config.toml
num_hidden_layers = 10
hidden_size = 384
n_experts = 64
experts_per_token = 4
d_expert = 64
d_shared_expert = 0
hidden_act = "swiglu"
moe_layers = [0, 1, 2, 3, 4, 5, 6, 7, 8, 9]
router_score = "softmax"
normalize_top_k = false
routed_scale = 5.58
balance_loss = 0.0107
balance_bias = false
router_z_loss = 0.001
init_std_router = 0.0113
lr_router = 0.00084
num_attention_heads = 6
num_key_value_heads = 6
head_dim = 64
vocab_size = 16384
norm = "rmsnorm"
norm_place = "pre"
norm_eps = 1e-05
positions = "rope"
rope_theta = 10000.0
rope_fraction = 1.0
qk_norm = false
attn_scale = 0.125
tie_word_embeddings = false
parallel_block = false
init = "normal"
init_std_qkv = 0.0266
init_std_o = 0.00594
init_std_up = 0.0266
init_std_down = 0.00594
init_out_by_depth = true
optimizer = "soap_variant"
learning_rate = 0.00389
lr_mult_o = 0.648
beta1 = 0.95
beta2 = 0.98
lr_head = 0.0077
max_grad_norm = 0.5
warmup_steps = 200
schedule = "wsd"
decay_fraction = 0.386
decay_shape = "linear"
final_lr_fraction = 0.0
batch_tokens = 65536
max_seq_len = 512
doc_mask = true
train_tokens = 346200000
max_steps = 5283
dataset = "wikipedia_en"
Below are experts of layer 7 (counted from 0) of a mixture-of-experts language model. Rows are named router (the router's row for the expert), gate (a neuron's input weights, with its number), up (a neuron's input weights, with its number), down (a neuron's output weights, with its number) and show model dimensions 128-255. Each number is 128 + 32 x the weight over its row's rms, rounded and kept within 0 to 255. Numbers have three digits each.
After each expert's rows: "gets" lists some tokens that make up at least twice as much of what it gets as of all text. This comes from a sample of Wikipedia text that the model never trained on. Tokens count by the router's weight.

# expert 27
router:095102154107145140142141109104132189146106106167149113103121123146119095098113106137166143131106137135090134116172144111107136000106109143114110099090104152098189136109124152161164134142134109106149098156201116089097202150122093113131211145107112157139187147154149173057113137145137123068141102083150086105159110147150105142171111140120116118128085145147148102051148161041135134135146
gate0:045139115183085192160156110094175144122113110126110116131139099149116117103107117164118178125075118109139120157080112100106139128101142058166082105119121096110106111143120140139146125167109115115128152160156200106164115123140128125082164098148157173182060179112140114095101201121154143111099146110135140152126166161132051130092170087139123156103121127195159167123135067092118071174109
up0:142134180157134126091136063144085151117128106095138098129120171117160122149162099166123174107137149131117126139162098176119157169098114176140155162150215119147131109111144068089146155164097120108182182144139150139110167111123146144171167102115080215120088152105141118128139164116106103120104132171098113154059145196131047200142121121142152176205162118148178116133136075137116117095138
down0:110123115128131059143118104130108117099127142108115123156098144163111165124118125133091064142122088158163103105098115115118097132160151114152111097108116134123134160154157177120075243106164140143120135138106142123143101114140109081102147112119149124149154133070116095161129130165070062065105094149163130110141166098133167147184130132140113114131140084102081170084167137047075108074111
gets: "\n", " of", " an", "==", " by", "="

# expert 55
router:108110150100194121093126110108128166134116181151140102194136136142125107180102107152117145115109154141142138109126157106112146136119133157115127096086099144196239144118130140105139047133158125099142146157096109159093233178112117169067064154140112152146137150144140112089101111151159084223166117138151156132169115160146109111086106150129100105126049103148081113166128131117151163132079
gate0:192173173101137116083132144198166125116126158142090110152127080098138117098102123123117233067123144117135071067193149105151129181143134104172072158127141122105139142198192139101125108098111064172149154163113100133134131129114114137127079190113153112166142105058179061124134120058057125173184142114137169111129059180114154095157135096143114142129133079144137154096139172140173149131141
up0:114122130163135125104126084127131096127144113116119186100130088116141111103157189161147196150082145042125129106161185161125151171083134083140136169151124188102128113164164158122127107084118099149152130135117153138112129135114104195110121141113109091119138158132149089104135076061071093127136087127112123165074029156135117134148149143140111109128093088164123127087133160117126123141127
down0:062151117035106080053132067132108121102021121123182163137173172140099098127123162126111165109104160109168123130155109152135142081125130120049133085147127147135136159150123147148117102108154137138117111084211166098132064212147181080087147096066121179176159135106096094172124105141153152050114129113139142133153094097207101106075147169113139134132165124116108111124115110193170159123119
gets: "\n", "===", " and", " 2", " 2015", " 2018"

# expert 7
router:109115143098046130123112105103108212157107053111142114048152125145131105099104100159109152126105125164123148099117144103107148129096111156112142087184088135125138158085142111213119182154156146107156183150142104137195102049145118077129148153113101169150113152113153103152107024147132039068120107078156100151169109145116107118085096167121235112133229082161201124130112089160086141140165
gate0:122108148199131119195161075089200144151081109234141065094115143107151108127076161154100141135238107122122092077131115092171108142171104175107151115082130128127115073153135079195167135160148130100139143125120140139111149093139115134195154122154111194137104125136173146146123150102158115196110098076111159125108098098150126130142172119122118123118119155136141123133167132095111120141119
up0:136143129132116122140116074082088152110189129094072216107106136176111102190079186072159143113141148157140111094147141088080101099150130111091133174111095107149098159179120165162091119088087192187088120165199129122118128134116120129080057148148159110092115130156144170169127143085188114088129144167123162157151148141130153160101086148095126125086113104142109103160131227133119113122137
down0:104136119094159140141104167167114047126131085150170146138187067106145092059092146161165163182107170089172109113151136110123093146086062163123079159107113074135107210113127114109074100132121099120135131117097127055049157110143126135123104176127147157145113152062184134172183094083160093113186096180073166165144139132189189100142151126157081138170067157137137147114116146069093102160095
gets: ")", " |", "-", ";", "–", " on"

# expert 41
router:121114136102032135188130103106182177168114138101156093125152128148160109156113104150050145113112149132124138100183147097117144149101154162135108095106110138149205148127140082157129112102131126109143135157171105169218040121121117063117024149164106147154140154076151171158107133151152043114094103135145156086151114135079116075061104133115193105138122103154153104114170166130150147159111
gate0:144117135065145093124135117173118080145097048174131135181171129141157082142136145229087109072097164074147160107107054084129086168115116086142117130111107122137107135122149117081139062178130104102148149159079143132091092099055126159142149066160138158129178085083110107154119062129106134180116164083139115188128103175166134109059097067152104107169129123139125107061127144111094133141162
up0:051176106120174216120143117146127122125054108121173095113131129107109117105156108153098107127163127135156127130145138130133140136048161092141097146125128119080124110128080091160162146146157134125090148182156124127142086037122121139095125155141116123111135028109000195113144189129055137173183123071113158124146125141124149139143148173149080197143150084121149076076180102146080153136139
down0:102117115113127143162161091144099110115119173103117145111156134154131157133147092138125118137045109101167162092131129207219155130057106163102105147159124110128162111081109099168136147105154125125095131080152138128159134114169136138177138113146084078117170143118110157205076129129142174130098131134141123132097151140132168178120174141097138158193135136122110186120207088170088208095062
gets: " on", " it", " was", ",", " is", " a"

# expert 36
router:121102149098124164130138108094141075159128133186144114190123103155145104204108106144105151133129121174122148108134149116110145148111126152131127097076109151135041155130150118144119130157141126107159057134091119114118201155105088171155203156157111151155125154075143172149108123155160167053133114140145099132146118161127111108123106133084099106140090205163168103077126206087179131136132
gate0:126079124061122086076108109059128102114127086167106131082061154084099050084143174127121106137145065129122167162133137114211128133125108122075123103141125135126120131128129074137131182168157138160083111090142135160108103034142116132140181157164126049145154134166127077116115015149124134142133119127100118147200116149105148173143097093099102166040131169190103120155091093100102128136112
up0:134089142145097195076164151155111150104130119099117108125118174084105096170144115123115132193079145111176118139133142138132123116142131165120099091137101087138082125108194164088119123141141099117159199151165151076170127109139157089111099084143114158165106084156089128177102170155180150129050127158167199174181107118168193150071155116145145140062101137132127099140137128084111139116156
down0:107103096090155143150094113109128099105136103112143123096071127124164096149134110111111141138143126131162080100170127091087158158147179126103114133158002129122103137134091132074164099099016176128092086109110141109103090141080134071118079113104115134128131111060087156181100098130064095122144094203142190067163142129206134094172152118147142143144131102113152125183138146115091158079138
gets: ".", " |", " the", " a", " but", ";"

# expert 1
router:090104154114230156054097128114028167146111181074137107132113133152125112175100112148123159149100116118151150109123153108115144111111108152113138111068140135161088137146115072107123199158143104108159080148104113161142146113097182095171148145074122142140151140138134078144106154150147138143131112133155139250148111146080122106096108135161092113140133130143133106122053079136081137137114
gate0:151092071111126147137073145050127048159150109057064120118156184172142149158042089086144132129103089171124167132162101169127137137121102112099091177118088165110141171116080072175146162137110122098192154166149141089119113154140109101067138136123165113122178133124152136133103076167113135098129093133106115122138148132182119105085131132118191108117124160168085087137122120100036125095133
up0:141118146119102064137144139163130128094106114136112130163122109138108166111112115198153121141158163107150142156083153120137170170146130123142083082144153157134131064113083120084117099138164045150113129086132124183117100152112163139129112141144126178156188135119140074113133132158054072111085092123135158124107098110157141189099140087148102119099043099128185155125152086122185130144173
down0:121131103155170140146104106123127181147142133189131122116117112142107142113076130156121048148092174129142138116151098084130114106132230066109115118156130216178162126132137121131073124063131110148120154141101059088111114220125081119102162145179171146174139166071156122121158132107126135114104092139152113136084145102135093157128129109081102124103117132169113116160133101100127097138160
gets: " |", ".", " which", ";", " In", " by"

# expert 12
router:118102140097109126188176114103173123164108094155147094177165129145125095107113115153068152108118132102179162114108151116115144122106150145136146107155117156172023141144119086122144168095143164108140137144133119106120106188128132101133166151171109138156152158101153124167106141145148192124130134107147102137154129158119107127195108143123185101148196127154189192056160160117178149126123
gate0:114070123176132154169135137182141127165156089170137172121215144120099166125184168137124164144137166083156142140160120094126170082132169155173128171084107075101128144118110117167083103107159146096120099168098144100114153130165103168109115108123133140126106167102119095092108105076116143145132137159085096108183105128097149137109122163169106136164087142123130145144171169134139132084101
up0:136102148111152102118135075160163113143115127056142137110088164191155148162213159074110115139138103090119133153123124092196153128160130142199125110052104123095101143114158151157133084070141088159118141126089112156159101097155122140104168134137138169096060109110148106097120130083156161119132147131126098108143100175066181063095149110167073129088054097127129153155077125137113158105092
down0:118109130133075117131133099118037116119156124133157145111102082076139139041169152109050054132097142106072121150122130113108080129153116149115180134133119143144111133123103044180151131123101113127103174136165142158119084106138142135118181114143091106060091119119029089103190140163106145123113166122100103088130107081156150158115147163080129132143171131134213166128087098129160154104117
gets: " (", " \"", "-", ".", "/", " ="

# expert 31
router:097112133092060137089042116111088095170121111088148118111138123150140105187101112154131163089122152086139148098156159103097151084114104147115158105172102147141121154113136171214123176079141142100147135155105104098232084088138135101150076163108111145145175147140149138132106161160145087119174111088161025104151122147124115120146114155210186115148202124160073050106143088148089130136158
gate0:108142143105102116155108116054120123095143127146217139115156165113107169163120104112155164092120117136148234164114136053191131157117097174168098156085156130125130129118149127175093087109144143126179106172188112123109092112158116108141101095126105068163113152126157144114129137098202168112182080061149103141188133122136129111198133116155110149153165129125120096081044120135112129076151
up0:110101159123113106078111147172148125186184174126097138108102090118111065147133074088086099139138145127072056197167139140124122149108132134122093117161127145137159106102217100084057067134120113137098124127121044145169088157170151128144149106140118095108155066101044150142069123092192169089212100135112094130123051173143167131103040092112152127134196110174151148175135148104133147098133
down0:151150149153158157105117115124109110098126165088090125148204108154133156143112125073147059109103167132154126172132126135078100169074167182123121113185172190121162171139158190128188104122111127159130172127109123157154157098108129083111115118177079113088107129151110132138142115091143076112136144143129146111091081101141133149138140154097123132112107102076117102154137113101058113146175
gets: " |", ")", "1", "6", "0", "2"

# expert 58
router:103106128107091123255154130115151112142118202137153106180122134155140098215104108145049147090122037063172162115088147107108144089130156150125159092131131161164113143151150144087103078140148153103145084157126109086108162181118203157187108148177110151156146145189147061177102218148143182123132127083146081162152106143145108131240113135150113107136121171147064188139038138127090137127128
gate0:139127197105152054145140148143145119036146129110166099142118154148104065104151124092090149127128144168094086153119130090183146072101122140042154104194143140128205186141197092131155146157157140076188167131141122098108134145156151070138188068132059147125128143103116129183141139130143132099096133163140114106133096101156073152117163166118101157058083163132142126146177148163141140156099
up0:130062098133094147115129139135105164115148139141131084096177113144150203158139158177142165173119118116099148085120147157122114137171125168161128142125093111132010101111116255118127110107116114088131116166051135157133149136091144076122099144120163112151172157086106117129129206108118109099119138091108129126144176131138154114106131102207115147156103110116102060117106090090118124113181
down0:155140126136116206166131134119089096147145070111196130121171140126159168156073102119133148211143175118105089117118157148161120149128133136134142077109132090152135065107166149113106106181163065140103119124080129149097106186179109133163190130124118121089100176133113092106164130123139105113067135113157130131134177116116165095137150162207091112172114177122134122142149077200118225138135
gets: "-", " ", " 0", " 1", " 3", "1"

# expert 62
router:097108161106160153114172111100209137119110117144143109162123152156159101148114113146137148090103200060117135110091149109102146086112107137137148106146110166191154154203153060144148163194152184108160137147137105140148143184126197102152162157198101145148083153052154160186097180151149106210146119085159176074153111164131104123103103156177112096134104106157072159146141060126136156132104
gate0:127121131107144143152117138145078156121060135128142185213158131153128116149121082129134172153141137143099172107173154151100108088111102163166052106094174069202156127135138141129125130109072037108104124125056108135114137119177119131184163147146178137098147124132112143183134145161137108089108133138172104121134075152157153094181096153065151194143101159191150121135147171085046112144164
up0:101142095135161116151065076132131135118159167136074198088138156118045072121103150113140116163148127177130140102139102123144137133119179154110105110147123112132074175166179126113103133110111111117171192133135162165149109142082109125093144116073143150072157138141101117161161151132106107164090082197122173063069137118148066089050099109174111069150095091115217147045124140105159140146114
down0:122152173148123164103154092107163071150114073160131087124156110131184125136064044179087172077203164100108111079110188090105136104071181123155169178159120128147169135142139119107158136115172090129148143136131049143121145124123093115094066094129123117133139161146108113117125077104115190082145119084113121099129151084153092070057153140114110105159115084155148107172153055138189113183104
gets: " |", "|", " (", " in", " m", " and"

# expert 23
router:110099138104186173109117117101114161131111087105138107101188132157134107083105099152078156131113119120170140098151163101113153126110030155104112096139103149125206151188115074111131189100145182120148078155135098090185053072128082032139192157119106151157106153157165122086120134148141069135131091126153127129164106158105109137183100159139145097148221040149224171132111067129132140133084
gate0:112158085126126122149135143113140102141185102164110139187117134178131088152174109137088071079171089085149114055188159080141165098132078124134137083099120136101088147176127098156080107061148134165165116167088118147123097129082101087162130208167122118100158109169180087161115101173185139093158153071113148156097174156098161119143105154160104145111159137134124081121121142159130128148097
up0:120211169123143152089108072182185178138155179116093101155126146118127125132096113104136134104097093172128112116114121146104147205099113062118156144105134143189111174093129110130106098084150125147205156155133119103139183138116108118178139063122047153147171095129187164064132134178127121104177132077146156097126115164119149072163126163138081151172153119129096109125190075175130129105112
down0:110115117192100112168092122113051164187141090147126091139136153165179145125096077186175126127120026177144107109136093110118116129155140119094184141153164199064075159111149133117123122121178142107120097141211123125159106169087115162159162132129076181151186139163108148147106128143108135168125123179122092094115143119146055162124154060137082130163121113110174053165194110112176110167109
gets: "\n", ",", " |", " 5", " 0", " T"